Experts of a small language model: 27.9M parameters.
Below are experts of layer 5 (counted from 0) of a mixture-of-experts language model. Rows are named router (the router's row for the expert), gate (a neuron's input weights, with its number), up (a neuron's input weights, with its number) and show model dimensions 0-159. Each number is 500 + 25 x the weight over its row's rms, rounded and kept within 0 to 999. Numbers have three digits each.
After each expert's rows: "gets" lists some tokens that make up at least twice as much of what it gets as of all text; "mostly gets" lists some tokens that are sent to it at least half of the time. This comes from a sample of Wikipedia text that the model never trained on. Tokens count by the router's weight.

# expert 9
router:501447470499497454532471483509522544482511489503501481529471498492491495502472435536487475526475447517518486497508480459503494476496518497496490523494499458469496518472494547483504509443553534475503488525525487513512517508512465506518478537530518480460499518486478497494494496527489520535523522531527489487584511524514500456519466452471503495484490449483484527476482477542478517499516478567501531507469530481484484532465511501517537489529522481532531532488489514483424489480480527
gate0:465535498539475455469527516504497464509495454483515492517488512497499518496494518525512509469505477508498501478483490527497525491512512461499503448483506488513499484487560529459464477506513502500510506493513542492496522499504510478497502535520465484513467560559462492527484552510495475490504500502520530519467516452483492476540517502468507516566506521476461506502475499467524567501503517477533499523522481514507524485537460504509516481517516508511542533498490501476478525481473538
up0:508509434482487498487488525465532474474519479472523470460525517485503488509470465461495480485486509491494480498476457515537513444455536525490514465531525542517492495502507499532509478508505510506522474481479501499448464463481513491530523485473484482503471515493465549475478492428494538481516523525489504497508464467504506478533498470500550519526548479497485498531552490474473517510510493530475524474525506497524526535513542532540552488477531519498485510515528558507541449516497474
gate1:537526480504482488531522466505472552492537470475507475487486539476468487493549504543493462505533521499536483487505526538478510499525495496482496538494507470527507484510444479483486514490470486499494496540478506496456502527533476478508483533472511480502485467509536529491498511519502502498523550546509461464486513506515511448514507474530539476498473459549533462494467504471497516469462499509497542509481511497471472476473501468516510506498535510458503497503495528529459506475486523
up1:521491526495491533522455527478511523500517463529516488483512530502466475490545535495485497535522471534467471518497487502456512476487493534543509472510533489470502530517505485494519491491515564499487473518557460502485501492485532484503521458500486541469505510487476505543493474499531405540471552488513515484509486493498489517491522487491521533504504520452480522480514489545524471505502486463459506518497505474503516537537536470537493482479531495507521488535496498517514478505516515
gate2:492477517504474496519443507484438515470517489471495549486499565514511527507493482514509556507489504505482487495493481486495529491501504484533460493515500512493482516490505526534436478483494517509476502494495492455485482502487459498507560496480530472538504497479504521491487518482490473501484502547503517454491501492506535465552459493508452538489518506515541488534517532477550531513514488535444547477507507505525480508455481487477516505498548513465516505481500495483476481482543514
up2:494521510517511515547468500541497499516499497500517525501530466510459501456482504455504530494488439522567510504504510508545537534524485524496500500483469500504508474504497506466546521519519500481488566479521525508538510467482515506499518540492466486498475487457500505485455459484525515494507486493496493526498547482482525539505477488540508498443489466481475489529517460479545496522519511551484471495455493466515497478498570480536457484487518517554511458471503525525522480488490508
gate3:525484555509475471478510481504462477498493510498508480500508524507489470418511458527496498485514537527479479511535490490502508502511477471533506484500539525470480495478516492518515539538496514491490513494475504499482505519494514507476488508461490572563523506476509522520500527499450508478507585502518536531476525491498515477556527500511492505520470495549468499522457499515454482470489492483535505486456514490490462490480469480536486503490454530552471474533488485491495528488529498
up3:434519502485500478491535509493506497509548495490522479533510479453526467492483497537496486520531463522461505505501541476559507465488499538538526446526528520508542533546498506515496471516495496497499489505517480515526484497527524488466488530514472544477453496555512529520479497497498462502505469463479484492481449517539487494501493475463531490531504454494485513518492505534466527513560514496508538482499483499495514547514498507519481482476527544502514493476515569510515510499501497
gets: "s", " and", " was", " is", " he", ")"
mostly gets: " and", " is", " was", " are", " it", " or"

# expert 10
router:517543477479494496537493486524491506499505527479502560548477514484440496528522492527480550528469488474500510478463490499491475526483484502526487488484454503507479521489492480504477522541521515522483494492449472488492495503503491495497531529501539514527536519485493511497458480501493488502511529475523498475510498482530503467553489471507484473523493535481507529531522487488499535505497503552546549508498449456513476533525506539531490536447521500475496505516499491507464433500501491
gate0:467475515481509537474539510515522505495558542511477478507479468503491497493511490498522517479520484503468499531500520530496473508514476498481533513488465526481503506533473472537551525448516476485480536493487524482498494485529516504544524474520528535477491482487516507499504483491498466481473505490505534527528505515489508507482523487475510508518541517539494520530509483515502495521448494521472465477507531536514467497546539534513488547491521469548516494499501471480494462510468496
up0:505522511476506516492520519477535534491488495486521522528507515472475544485493451517496501494537503494495506473519485495494483519530469487528527508461486537502453465506473459499481554509541505550471517497513467487512503503480502535483505491524531472468536517550486456491518553540540511521519466456494515508508541505476497484475516499516524475506509532506524485509482429475495499488518529528504467513496535498449520486495567516534542524520517463515474479491498494483494505474471496
gate1:495477469531516541540476524552506465512513494502503521556505519530536517477510480509478463500527475488505496476535536520491492485479513463455492541448484502491514509453506452540504486527505502488505520480498543479476505478512537500470498517494478505508482490441512478501482532496526500501465491475473563470525535474548500504524490525489526507509480503518469490509482485475523494527543506543491493499511477522470514524499521466490496472517540505498536508504526529503453510490497501
up1:508494447504488542496467516502433532432514475454479484530507527487460484465523482515503493495494510512486516492481497523525460491502543534530493498530471477515514473512446556477510468494500470454503494491482506508516498485495473543464497477533509529512520487500501425515484544543479473492534506486464473515493515505481512512486488512551475482509536542466505479488496499552500512516536555465485493496476513502488537496467493490487508479497496487538469501560529510462481508491482526
gate2:481499521450446537496526487507487492546495502455545479513519528507522551545494449516479454482483468475452535482468500489466490492456544504487503475495502496479515518518514467505495485547473463473480500476508486474478519501501531477517484522469518476521510491488490473507481482501497555446450507528484547471534470455512528461539504469562517455537533486463504520512490464501510494511530504503506468516535507508459516511479477486487522522509481504504514520482510489480483462517534483
up2:496492501510499481505475517513489486514473474525517534497523524480486495480496503529538525545492509453522514549498484523486460509485514502495496481488463489515480529496479497483526494545522484521509520465477490506480505514511516506496491484471503555511529481502522518493537514495530495462485517529518533507487466488498463489528519507486497518445487509471525522465535494474477540537519543470528492493508528500474473477504461528515503540536551475495503481481514560511441494529540493
gate3:514514476439470516450496509474503477541503487530473529505514501491514500474511523464526466560512479523502540496485505492508510497460500514514499469492483559503487482492510469503488473509487477480470519487510508552481446520546541492534506516487526497460516510502537480468508561490494514468513522457514506492481487504466488518539527507503431465471506505500518485496495498470539477476481498513490483536496462478475499510549526509518519533491515500494501558554504516521463538514487525
up3:483524483465498520449542506553524538528494502517494512480474540461507499473487504541497518531479487501498545493497529568504453538475504455525500495491454483523450492476557479454551532534486489502531487494485469495479540527521509528545483535463492467552516462494509506472471507511495476496486535523506496549456511512484497500541509495534471516481447543523520517501502477514514480536481499483498556518517506513487458508498520529499479507536486505480475473520511501542468473521548491
gets: " ", " the", " S", " U", " de", " The"
mostly gets: " ", " co", " c", " f", " b", " gr"

# expert 15
router:531537505483482486490496477524438534589488497484511518541492466496512466536477513532475513522503498504505490467467493531526502531470524508509506499505479491508525507478593508500530530499497484516453462484492487531523509494492551525497555537487502532516480521497520495503482523501480512521494489499496472505521508528492491515518508489501513530489505527478502504491518524543495480494445499518518500542502503505506488551537485498459495483550535482474504511478465541485467522463477506
gate0:465497502520521513508471534490492461514486492535423519492499429507488512545491484502488500491479554518512492468510506531462522482516483486521460487504444475521494480510518568513496516541503527486462527506481479496471538497464501495522490468478544522496473517484536520549506514512491520507534519481492522482488472486500523552489505468520485526491462504504491481541484459542529511549490530510461499500488464516526483445522552532469510476510488453526494481536514497474492466529489462
up0:466540508496450492502515469515496501537496457490501507506518491501474500489454514500502503496458519485517486525504557499526519479522481517500527497499497487553532522475448456485452500452493475498509534537524509469514508521497466514489531516496454515527518485488481536497527516507562506505516500514469507441457497473526486458501525481510455479559501531560504551488543521470496495478517490485500509495538517486488517540467479526460483488509498531511530509540501475491497499496522550
gate1:474526525494492478499489518517484482535470483481500489514482528524521499478544485513469501514541483498484553515493451486508481481533474487509505520511524524573533500495489524499509464502492507506511500491505516512503498495489484559503515512519527516532467497520508520491504514487503461515444536467475472560501489542508451503540510521502453535470538463516469517517468531502497536504445489501486522504521481506480491518505524521522470476525520493541486536533519474515520494492484519
up1:488481506471521510499461504472476487510494494500521463501499494465469509505517485443501519457482542493414456482497500514472539489526520512496459487508487532487505551490458517465446536511470519533472513469467531464532508485482533528488501489501509518503515494545472491529474471487507463480512545474496546510529460486548509472483520530530479533503497470504489494521476449541530498550523502464510476533530513517545492490523493504505508480507501473498525501494470523498487507485509453
gate2:527471481559490532474533469455471538519503495513456477544504500528509504520517488472501514516511497515492467468474487509491499484446514436486463435509533522496521507504502497557512489510474496465538461512502525451462497516499493478518487514454492539502487504510532541515459479503526516488467529534524488487512521507482518497502448551459507504513518481534484506506504506520524487471507545499507509544486498506476479509479441529483519496457526486489517446477508478499521497506507495
up2:515486482515497471540487504464485466531519453499500518534477534495535532518495545503512526521504507506484511522494517518496502498522511525485494474518490482517514503497488490467516476514517486492514497510499562522495492525506482490515504513523516501506508473461530546476529500503529512495509554479539476514486499521529507469549487510544481499475529447485487496474502480493475502527471524526472531518499489548482488521466485473489486478494503491561478498503500460497488513469482541
gate3:559468483479488530483457469511510509507458470499474523466501531501491508524494486489495506555478503474488484464524508472500535459486459483564471506532484499480472490517464530514503447489546529503436472519459491477528459531500486542500502552511472534487541502504485536486522492497463516472497503491464497488527470515512515530538513465457492484477485501514521509504453491515568490535464482511504478479521516470542495495477532509519511505497528504486496495473471479486539494519531492
up3:499446491474498522494511505486563530478504504540484522478479498517529492501518490495507498460489466516483506472482472455526500500493495525527504503449513479471475500470549460481486527502528484497442486516490463467529516504562544518491518495467507511486511510483502474444459500517510485486503507511524493493504541436447479463544534509484520506521497474509465479519476463459511435532471489511477524498503512502487490537491493501481509505522505523471515513490476531498537506496539506
gets: " |", " in", " of", " on", " to", " In"
mostly gets: " in", " at", " on", " In", " from", "In"

# expert 6
router:468472451485507472448494534495474536496490478490540481488494491535535510513550459494489518517556450484556546508481504546516474465500490499485502502492494499512483502481525520497497494489529489441503455511543462545469483519475521481519486495501513518491493535494522481484512532515506532542530547514482481507506504536488510484439560488496495529540496504492526542497490503481490521506497476527532502552463527496492453515507518489507516474498510494554528506527505523492500514476517476
gate0:493465508485506505497450483519492531497531501490502481490509505520497513503514488491517497504473485461501493496505503457541512492486496476508501560537518491487528487473518503481474517486535509469503529500480495529499469474507497518500507510468484472529527496483524548475485459452502520499500576514504527511516500467500551497446533528490505511527529524506485506519463527465486542472464489485460561504470492484479482474505496521522473524504527503498506520496461483523500511477511492
up0:503502485480478440489512506492517513456516553481548481500522496537445533500495525506484505530511530527488523494482494502541518478563557481479530498478554507510479503468484512516535542458527496515516484510464520513556514539488460510478483519493475469513502477503456496526509471524476472515503510497494472491485500477483508496513485513484529512541534476503505519457527524488495474496504479533514500485501525433437481488521471493484505489541517521498536479457473472515489534501512501
gate1:514479502549508441526483530467520506523489497511516514496502501484541495521526552473490491497485475516494502491462470458523514436503449517498516490484489518485473466473471526512525506498488533449480496505514484492471505526519499488528485484496517532462516512541505528486495475482507490485465509442517474457499495453508489527470512530460473509482486534478506479505498465490509459474473467529500530428516503485477478513512497560471470526500450497495482477487500467458559465512544478
up1:458499483523514515484480512481486516511505539515476495481509483484516503520487496495501487490483454475470495525471528518473503515448513504534483542511507531510497535510510531474520510525532514508515503448474525482517504543474542483535479516507516510513489507531509515489485434554489499521520457530509535526502483467519508514478526455497508518504479535503513494497490451509474484470492511501519503510533552504520487505477520505504549455492501474502512491520512462520496474454478516
gate2:493494499503537534461517496496524501508493508475522513481464515522490472460539466479479480497512479512528475526493487543519567531511510492530521499450514460523515513529511506490517511499527496496486533474530515465501460465486508513511494538514510515488475492472517503465523476516486461505516554460514479483493543560474478485502484489472487489477521472486448516495505471520473525476453483557531526500488455464500504459531481533475497537488511473539523511506476552518456482471518487
up2:455468505526468473516506509513498509467522491488508495538498455487543473485522468542512550467476526468510433515493506515527484470540485510489495490521513514491473507476507514455512503525508529478529487517504504530481498519470510468531507480525517488516515460443511493500497470476477505509440470564498488480502488461483419526526478509510494494492496494499463504489526508476528510510572504495507505478497543481521461459483529478477488514493558465473449504525538544492510476481460493
gate3:500480504470524509456472525518504480463453471501486495520506538509516478522472497508449498475494473488524524457544490514512550505497526477510571473447496509521473504481497467501494505518494483480517502495505519486468534542481539470497470449500494484474512505476519549478481479549499494516513541505512502551522508525518532509472530539463505513492491474491477475509493485486497517522390501462510476479526552528535476556522535497496447526475500459506531534481496468519517538465457478
up3:476473496490495479472489539506499482490510537484510529532459454502541496517488501511520496541531565493479515522465551520474530497456524475477530486472497479512500515473495483523551481494522463486492493483562528520525480475514517481545443474497463570488506499462507527521485464540493445510513526492493509521551498539508494510483518495500496482472517452491493507481499489488480519460465449490489465496548514483491509546500476489514487491497527494520538494507486473467539481468486519
gets: "s", " S", " album", " film", " Ra", "S"
mostly gets: " album", " film", " song", " music", " book", " me"

# expert 8
router:478506508506481525438506553501494478537542486493519469518539488475501497524492462509490484496516437496500512459485480506511475496496502465487510556451466480515501518488527509551498529531531470450501519486460471517478518459481479501479470513535472519512533525483490461504483505482510487474513488529484497497488504476478535512516527474502495484515451532454519507472503511524498445480474482493477492549469513504507414504525505494514515507482476477520519565497486505498507471510519457
gate0:511530533538507476518525558517474449553522524487488558530470520527468458507486464540513470493511528494506512555489502460522500494504491500545518538482533517543489529494501487526466485496500515487484519536508483467515490469499484458494489434479489514490479501504510487520454505489526439497496473489488528496485486436507512488495510521507497500496522524493521523467482504472463488524503461495514476501507493508528533465520505498541514511523522513440481492479496557497529487530497505
up0:505463489490524542508489508461470500488517500486512464496519501511479512477463473526500511496465523487489470480475500462530508506506509465513477513467523465531504515463496487521482518435468514521483485495494474478506483462439516518505486512505482520476496505474494486477507433510444519472482490469485501505484475507515511506517494512530518477507493466489485509491442452470492509477481460479464452520511536514475490513517511510540486500492490473523521431529481482501528529492488522
gate1:506534429476496509476540475500544511496508499477497479468519508487498526448520503549532467491464483547554478524509540475524518515501507510520514478519503514488495486481538438508510523534518495519479526495500504553522509499504525508510513505480464481480482485515501495468497528532555502515530479517522504464489445515478475514459514512474517489496453544526472495513483504463520499455480501492473529539487443522452492552474528529506491521567507497508517500508476495511550513493483496
up1:502492464529487447493483514477510472511503453470543465484530511496509458481470484511505505535476542489508453518463491528512464473458519517536471522495503535481516484512521524462517476489499489495523492478471513507481518498437480521528497521460491453501481484478485460474477526530538474520454473487539514537518519467513540514483550476515490513513528471503551492484496477460471511495486485457472510522485511489499492497509522478476537447505502487478492559476509518491535500560529516
gate2:478513532521509488482462523471547464518475498500486517446478516487475541514533442518496508520504526526485555491504539455466559512497533485444492492502526492479469481497481470546483502562511479487440537481494488506480486504542542501506505454479490491531488506477484493506480508488468523455457514493466469492540512491493526497495496495527483516479514522505504488517519492489576508488505505532478498501499521471474491492537504524471547445549483515471503486489512521526494556499505505
up2:477481468509509478490535489470471528538523508498508495515491458484497453503507474496495526505475523508473478504510464537527481494461488458519492496495558534502493458519505549492494484507489458465541480500508497477524511500513514490528473497489509466495481471549507495487484475504476507483510497479488481488510522505514475495480523520445567524489492492495453503524489503478497523510502478485467510512523472486482494512487546481506501528475551501488494538488487477516496516477524497
gate3:481521573502505481518448516472504474475521490494484522496536490469457502507480476512574498504497509466470479464484510515531477489486503477498509481463499444494501498526472480522516483509489523494467537459516507530487494543483472480463452483519510502503522531478487480492482517490486464488434479507463480478494478478447506523535520483487527539484457458482477514461468496535494480504504466533470490493530498471502477466492502524481527488452544521556465536472493555482500454507519456
up3:542476525510527519501532489486515505519542539488531516485517515493518483503483498511458492496506504520474487471510472501523484432494548522511540535477468521450483478509541511479440468510499495541511504477469526525491533489535499492528487486538481505502520497446459471468492519521493473494495491494545498495533563477477526465487487508488482536519474505475490513521550493463521504528479497529456509522516497489528517523513514502519497496491452493477493508474525533489519509481469506
gets: " the", " a", " The", " A", " an", " his"
mostly gets: " a", " The", " A", " his", " an", "The"

# expert 1
router:539484473495522511541502503505524507511486526508466493505534503545475536486517463513488520481497528509494509500461489476475526482474456436493519495489435513520479504504468516505495485527489486513509499460492507480494494492489443458483504520480500527505492521488481506461465525481484466495509575503581497439494512494521495482492515499473471451480472560497486528474511478527513495494525488531520500510469474445485455478501520538517519532488497482488480488508486474500517471515475444
gate0:504563464480474511498534463513442484528498532523500500474477473511537465511495516475456472486469519496485557491497527488504517527526491484483518496448489542522496479535516505507466509526528452491519520478554539537481545520467491481533430530522541527517453544505468515520469530469464507459517520512501477524495517509478466498463522545502496532526489502465568476492473510482456512484486531479517497474509509567484544514506468482520498503532509530494486525509483507474512500504522487
up0:507515505498480509447471497481500467434469480511477515473507503514494531518518509489463523493476507542514548491510498467474525508502530476482521507499470479501504472446474516527475512498528470514506472512475510500498497487507508536506465457483514521503525532530491476467528485490471455518519453498484518482473552503509469510501551544432460549510496501438485521533532415495466477506462495430482499468502508474480512535493503504486483519502514486459504521491436465509468517451514458
gate1:511476480510487471479447507503485507496476540511456470533517502480493483501491499512506526489454473534481514495512476514500484517485477509458523473489527516531523436532502468544562514505503486523475506499513514478519496519533475494497529479512505497559494494490506526566507505540515479466530471492509467555495488519478498519495493521518469483520482513477470507508538531470492558514509552524473490493506483545510508543505543538504500501481537480532514500491507490484499498549499509
up1:508497513527468444538517503501516537512462504502492484501462499499532495503517489484484531499533536471492497535521493467460505502493498525509474478471471531499452556505503465518537486498512461494519492546496467518528487509520501445484461469521505511443517534540452501530470541479480523500467482473502473477510482527522510482538500486484527446499517498487526459478485524482522515493500470521503444516477527487530550471502477509486522521519511520504492524499484455507492470499482485
gate2:504490536512496504462501500496486499502546538494497498498546558516504540431468514497528463488491502514498474500515488516520524468485541496503532559495519495465530554505535520499482526484504476488517512513491465441534469564504511468542503492486537520456519532523520490492532494459520468454476509499456481492500506484507461531504488510525484549521478508522515473504505541502515512499505511493490501514470497495523454486464490485468522507464501455525512478496487546485499542513499496
up2:476516460522506457476547467486585465509465500478527468511481529504513491516491526514533480461526480496489472474514516509509505496513459483532481507510498535501511515506536524537490462487504524508537484453497453510516506473512465456543519550541512465471539478535513501491512497518491517527505495515452499511488484443496484455453492503498474490464494506520511525456523497484463484474530482501513482526517510478464516499525505523534520528498425486502461545512498488481513507541468511
gate3:490509520468476457535499476495513487451479521526531526484474494476505499520481495487483504497560536491488520479472510499499531493530486508514506499504434481512468465493526522522472482519517489472518510529509515513479491483504508496525480526523503474500486452517495524482484498435491485480481571482551494462495516475514514496543542497473509471452495552499464485511557532481511518525511486507499529507516487510504474549513500494470493520500514483422501457510463515476494514561504483
up3:548536495471514513474516530513482510469513476497497506508537500495495503539517504503481539533465480452445482519461515526547528506508504505510488497472478503474487537554465511538495539491527496492540498508574504466531503505477534528447510542475455479515492535499496525477533500483515508461509505488500535515508486548493504506463482444493475491533488490534505445525504501499494562516515490493455529487478491508474504523503510503488517560488505481500547458491516513522490494486521518
gets: " ", " (", "–", " de", " re", "c"
mostly gets: " ", " de", " (", " pro", " sub", " c"

# expert 3
router:501515486472472526541465474531539489515463523504508520516452477537454487490488535494503482532492505517515515507472521442486496509470531477464525492534495514495496537481483511493501508536456532501514476500469491479424571515516519493503490513475506511524552537484543485487478516503447516534512499498531505489487497521477521492563484489475475455508503514490497501521504491453522482490512480501490515493509497507481499486501513483512504514502558477520485506517493490530488502508459523
gate0:516506494520515475524462474500523499476485490530510563521488480481467480469492463499507496474478493507511482559505515543489511496455460529495492539411461533517486502501512502459481485514513469503468509531513502503501508557517489477517499533516502518568517497532529518498500503487513487533528505448480498502495510473450456563512504462506520493514496509466524521521490501480541462483560515520507486474524544518479505516462473535522567448486513486496474550473545458522510503505452486
up0:482466455492535516495504569484519482541494476525506518506522566485451486461497482488522516533474479493527509478528433515496527530523479510501487491520477488495514510532516464477523493495525502459521497437492462456510525485501541510451464472497506503490486491480499499494488533484483514494483471520533494539494484465468521495511483535520474507536533506495507483521449554521469518509486506530527486483491470467490490522530536482485480518472505524502495491555488492486476465550514492
gate1:507519529546512483523503511523482505561475509493465475490472502517534520501503474556491497491499498472494537510468496508496461504492486515457509510535519526503547541496486518485530457437473515480517465531518484462518507491516536472542495522479494532512514501482503473497509493504516505531481551529506502487519479568471503507447461494514526502504498494478497462509502530490487518491495471486484531519437426524528502530470499490492502515513512515498506461507534507487515494506491449
up1:512425522480487520530486502516494487488531504486519516521531497508495553476504533511475474499529491480492507524530492498502528519523477516507470516550502475522498485463518526519501483470532482500489483495513512483499520500469528526484538553505454519521513528532467513506469507534522474434520477474529518487475480522493546471511476506501532499502516488546504487497517499489486463485554503518491513487502495501501520479428476460499473494484467478487465542501527468538469465490487519
gate2:491486502493488486506489481491473465517498480512530531467493499494486471491496475471502543467480510492514499537511495524512470469504504495520489463494470492475470523526535456509505503466494507522565452495524540541448502497480480475491518463497469487502480521493523472476479479488486496496534517511475563499504536551505494487522490451503537482504464532501436486483514512497467447481525510512458475501488536505460442508477540468528511471511507491489522552527510482488554532521514522
up2:488440499528479547478485531489471469488497487468512532549499504476523513504503481488520499500450528484490530529533459546484468505489438514529498473506496515523497514455484527462476507503474461480526478509467530499497486509525508499489441520500495550494457516520522493493525549500474530491496469517483513539535511503483500528487517544503504497493491496500480494528495500478493485496524514500469489529500459520481516491472459498490525483517524496497507474527511523469458502529508497
gate3:511489468507495527498503515500520492512479528511494545481481459460451492478503532484503485483470518569468508500463505519480525503508465524478494494488459522538495503465488523472535514476462500469459493507489486489519506491454484517521471520518540485498516478515489519492544493522541484517528479492537459477482485491494532467486507521544491497484524478565513523476481491509465491526478487522502521486530465508441546485512492474484482483502530502492529506518473470520486489518462512
up3:526512472479518510550565477502515469534521521468479490477498518519572470506475531493494509474518468491470513519474451503501510493472482483464542511514506460495495498472534501482502478488502524520523516506558543482480504499545487458495492478488449480474503429525485492508473534472555518461489483488519466480477472522482497492508525521483477533524486453501497461498505500465515529438492474471484508453468448537520485482524533538532534502496515530483482492527526484496479486500498501
gets: ":", "'", "°", "-", ")", "="
mostly gets: "'", ":", "′", "″", "=", "°"

# expert 14
router:514492449480460535471491482482487508498429486494515490510491466509477501529510519480449514494504497501496492468494493478473497500486506483455507493526497523475423481499529510509517510508497473486484512462529507505525517563511445507459493524505469519490562505516488516482505551469522508525538508467517520528512502534500515509517507515487488531470478518514508481501533531483502548508478459482517495524472537469444494497483503521526508547481517524459502497552455484535501490490473495
gate0:476472483445483521506518482438469506530491481512490522483494471492493548522480487534498501484481484517492486534483502496505510473517489521492496515526472493502434519524501528517487488480465442508500487448503544445526489518501477495469493490531478510483489476538515512498504521470503508502560497484438520469498484480451516536520494477511459531556508512471487491490488399522494503489481505466494470509539530460493530501497486458477480460461464479476533469515474530531480512497553499
up0:526478536530446493481510516491479497506443493481537491508564515497509478492471488548504505490538468540473479514513507480547485489531499447504519520516517470484493482491516496506455475502506466495517498515502504523548482482496454526510531497468488511477456450493515484488498502515525465458469510485526465494511489542518499532522496466517494493495485503464445512499538502487474514499482489478515482516489452467513497491444530468464492440511507509522492467522503500520470470480472494
gate1:487481493499551508566506510475493502409461492448510515511507517480517500489505481510534514506492483469501499504533531464508487472485477495456467490518488472458473491512513478452486526511469497552481492467469509511511535530501546535518491469494487498529484516507521504536495497461532503505491515529500500506462525458479519484487512499447517523476498533493466511517507486494528479539484520517460501473526541467513494505499482466465533464491486471494499519515488439496530505495479520
up1:527466525534530494522533533486485523545528505495478514486553476559508483484500510464494479494531525559505521528484512473486551516518511523506529485500439532502475469481482553532507463499487474529515526493495520500463466492536483525506498492556495515513464495532522538480464479514504510504509505483489476492555544495515512496533457526464488473533516517532532523448506474472474504494487541515515498486503485490476512478518447485500565509511470494505509519444495519528443497534469495
gate2:495509429509546544497469478528499485527491519501516522515497457483503522484512470500528484549503520498444478458523521472491513462491508514471502469480517531487507506475495504491516504534507498500467497495489464519465516484508540511489474562512476500517534504496505475530458521549470491496514535506528521482493479475488544467512456524515516472503503448528476516493534530482518523552528493513521521459510475479483477543475511501498527530497506488515471469515496466513522465493491494
up2:449489473540533492502482529508538527478482506481524482479500495510487463550518478514525532477508491460491479534475502540511479507537450448506501481515518505520469519501515455473488516555530504467496456510488502496559471498504462496478472476513497502488547498489523470519513505470541483469508476490525481506514506495559508484488518511486446507506515473495491499511508496521507465521476491494529517497518513537469468522477497504455566481507506499498431507517511493510532562517542483
gate3:505505497517528481482488473503473491524505520473488471508514515487487464548497542515460520470558498470492488483501510511512521523483501515508465528476482485503451507476500548484530484509522450542520533534501472511499523517475507523532528513522521501513477547514514471486540485494479504494465504505510553512537528526491432498485458488497528494497527488499472516521527531479494509539485531520485549476473473513512509486488490497491554479503492455551506460505510442463514470526519475
up3:508485483492505485527468475487480530470544533507483456509485478518579497457483487511513502528507492484497518468445500535499491524506502463526492512518561525531478485513508464509504474509495530450473531505480497505498479509520533495502507478488482512464532483551503474507517484499521512520528517489565465493495481524530495468504491512501468530512505479446522502501461474442473499474519490488502496517539444497453451456528524469496532494535486478503466465457461518482492473507493518
gets: "\n", "-", ".", "1", "==", " \""
mostly gets: "\n", "==", "-", " \"", "–", "\""

# expert 13
router:465490488458484439494523471467470535560493433474504535540500489496505530523478514510496533529513493484483495485463482477517503496488505481471498494492492492509506533461548503505529563500551499511539470448530461527506521461430508463477504500543523526513464510511500525539496488541493490516522484516492482482546535533530505519486493444462490487497498534495478492469519529569518500556459468498495502486501473460485498526495530473493526498501493495457503484494486551497436515495484521
gate0:514516485491506455493529486505512471500473504497494521479499469467522471478517502521482502495502475520476435490496512475511523467483533511469529486469522456474512512472507498524546521509527487470488508483516462512478475509503492495456481493470504527476493555466521504511495504502494509502472509528510479488456496491451509537543490517503513538518522556540533476518503525522515510518494473526525520498515496517506509503510529515495454513515469429473468518495508568534506558437496493
up0:490494511481481532503505510518487444503525490492476480503474470560488466557505470532521493491502504519465478559488491510485482499505486528466477527502541497546495533471510487478488520517514532522497480512470500463493443476477507485544461521496490437469479507442480492510496523533498510551472522473501519540486493485506508494484488457537495437510467486507504491496524508462518519481469513474573511496541480500507495503474540500501539487499523478481443498488492503493480469508487488
gate1:507514460487509513508474466508531489471499500473512518562481510518475499486529499519542495510528512536483473435500482466519474518556499517472515501524530545506457503508523497532446537513517538489490513473463491525524502507510494522469455475481495541488536481473521559490551475464514502537508511518521512535494466499487497488519537472525455497508537503501525468468509476511522471532499476510509490491489487476430489477544502499508508476530493534476516486520474499493486504522481511
up1:458465499538501512498453532530526476519497495494523539513549521457521469469487528466518544502474526497529484505524526479456520511518468484466492491518514502513458501506506546474540526499528524469461534493525505506485544479534506496483513449535500535493520499482496495496497464484513484482495509493505507499476505510487490487474522470512475522470497433518467505486531533502534476523527541515498507487494471503504512482498496505522507494531482496549486485532472510506492463515560526
gate2:492545513536449503450526489499515517513494504471467502495527521481500522492486497531500467488512478563518510516512546516505511530507519499499495459511473525540495537504502433502497520508513536490494486493501502469495542515511508476497474467491494517478450474467464462486505489504520508446486492474531520469508554537523491479485496490486530482490511519529476479507506512481505491468502529524539512505465528474504477512475464524508546518465496487538469505537479505478512514507521534
up2:476528473522477498533504560482465507480481516520519491464497466490492502452513478471496486516485446500448425505533493494439516495547532524510465503531480524442466511529510480507511514549468488479500523510462521527482515502518476502496473501502521478509502532467552500484483550456467521506502500497538472513508516504502487518491486464544543490525523478544489500516509469451494512554512498510469496502557517481507471498529458460485489521472533488491522474549505515479508495517525503
gate3:518507508492497491500503529485491527522525487491486489489498451527475505497485535504478517541514489482487512530481497496470506528465515441554495470517490481508506487510482493513475493508474509500501471519516520490516511483486483488494505467446538516486519527543497477526494458482506464543498499494508492506482502510465501509516521461499498537499543481497473463508489443483522508526505475500529443556490514541440524497513517527479541516516528511543510461546503469458523525532509520
up3:449517491500529488501521506489465476525487501463491499494476487476443535456548524477463492523507528484479491472512510518500502523478485508494521504487511510483498521532470501461495476462459496501520522486545493486511523513495551492475505522511476526461487512490522481528476519503542463496484538570481506501525463560481554513468496517508437491466488460520488534494511489491468458547499427545455505530496526514501499503480482501463501501494505510503509476462517500453505506491474515
gets: " |", "|", ";", "\n", ":", ")"
mostly gets: " |", "|", ";", ");", "---|---|---|---|", " born"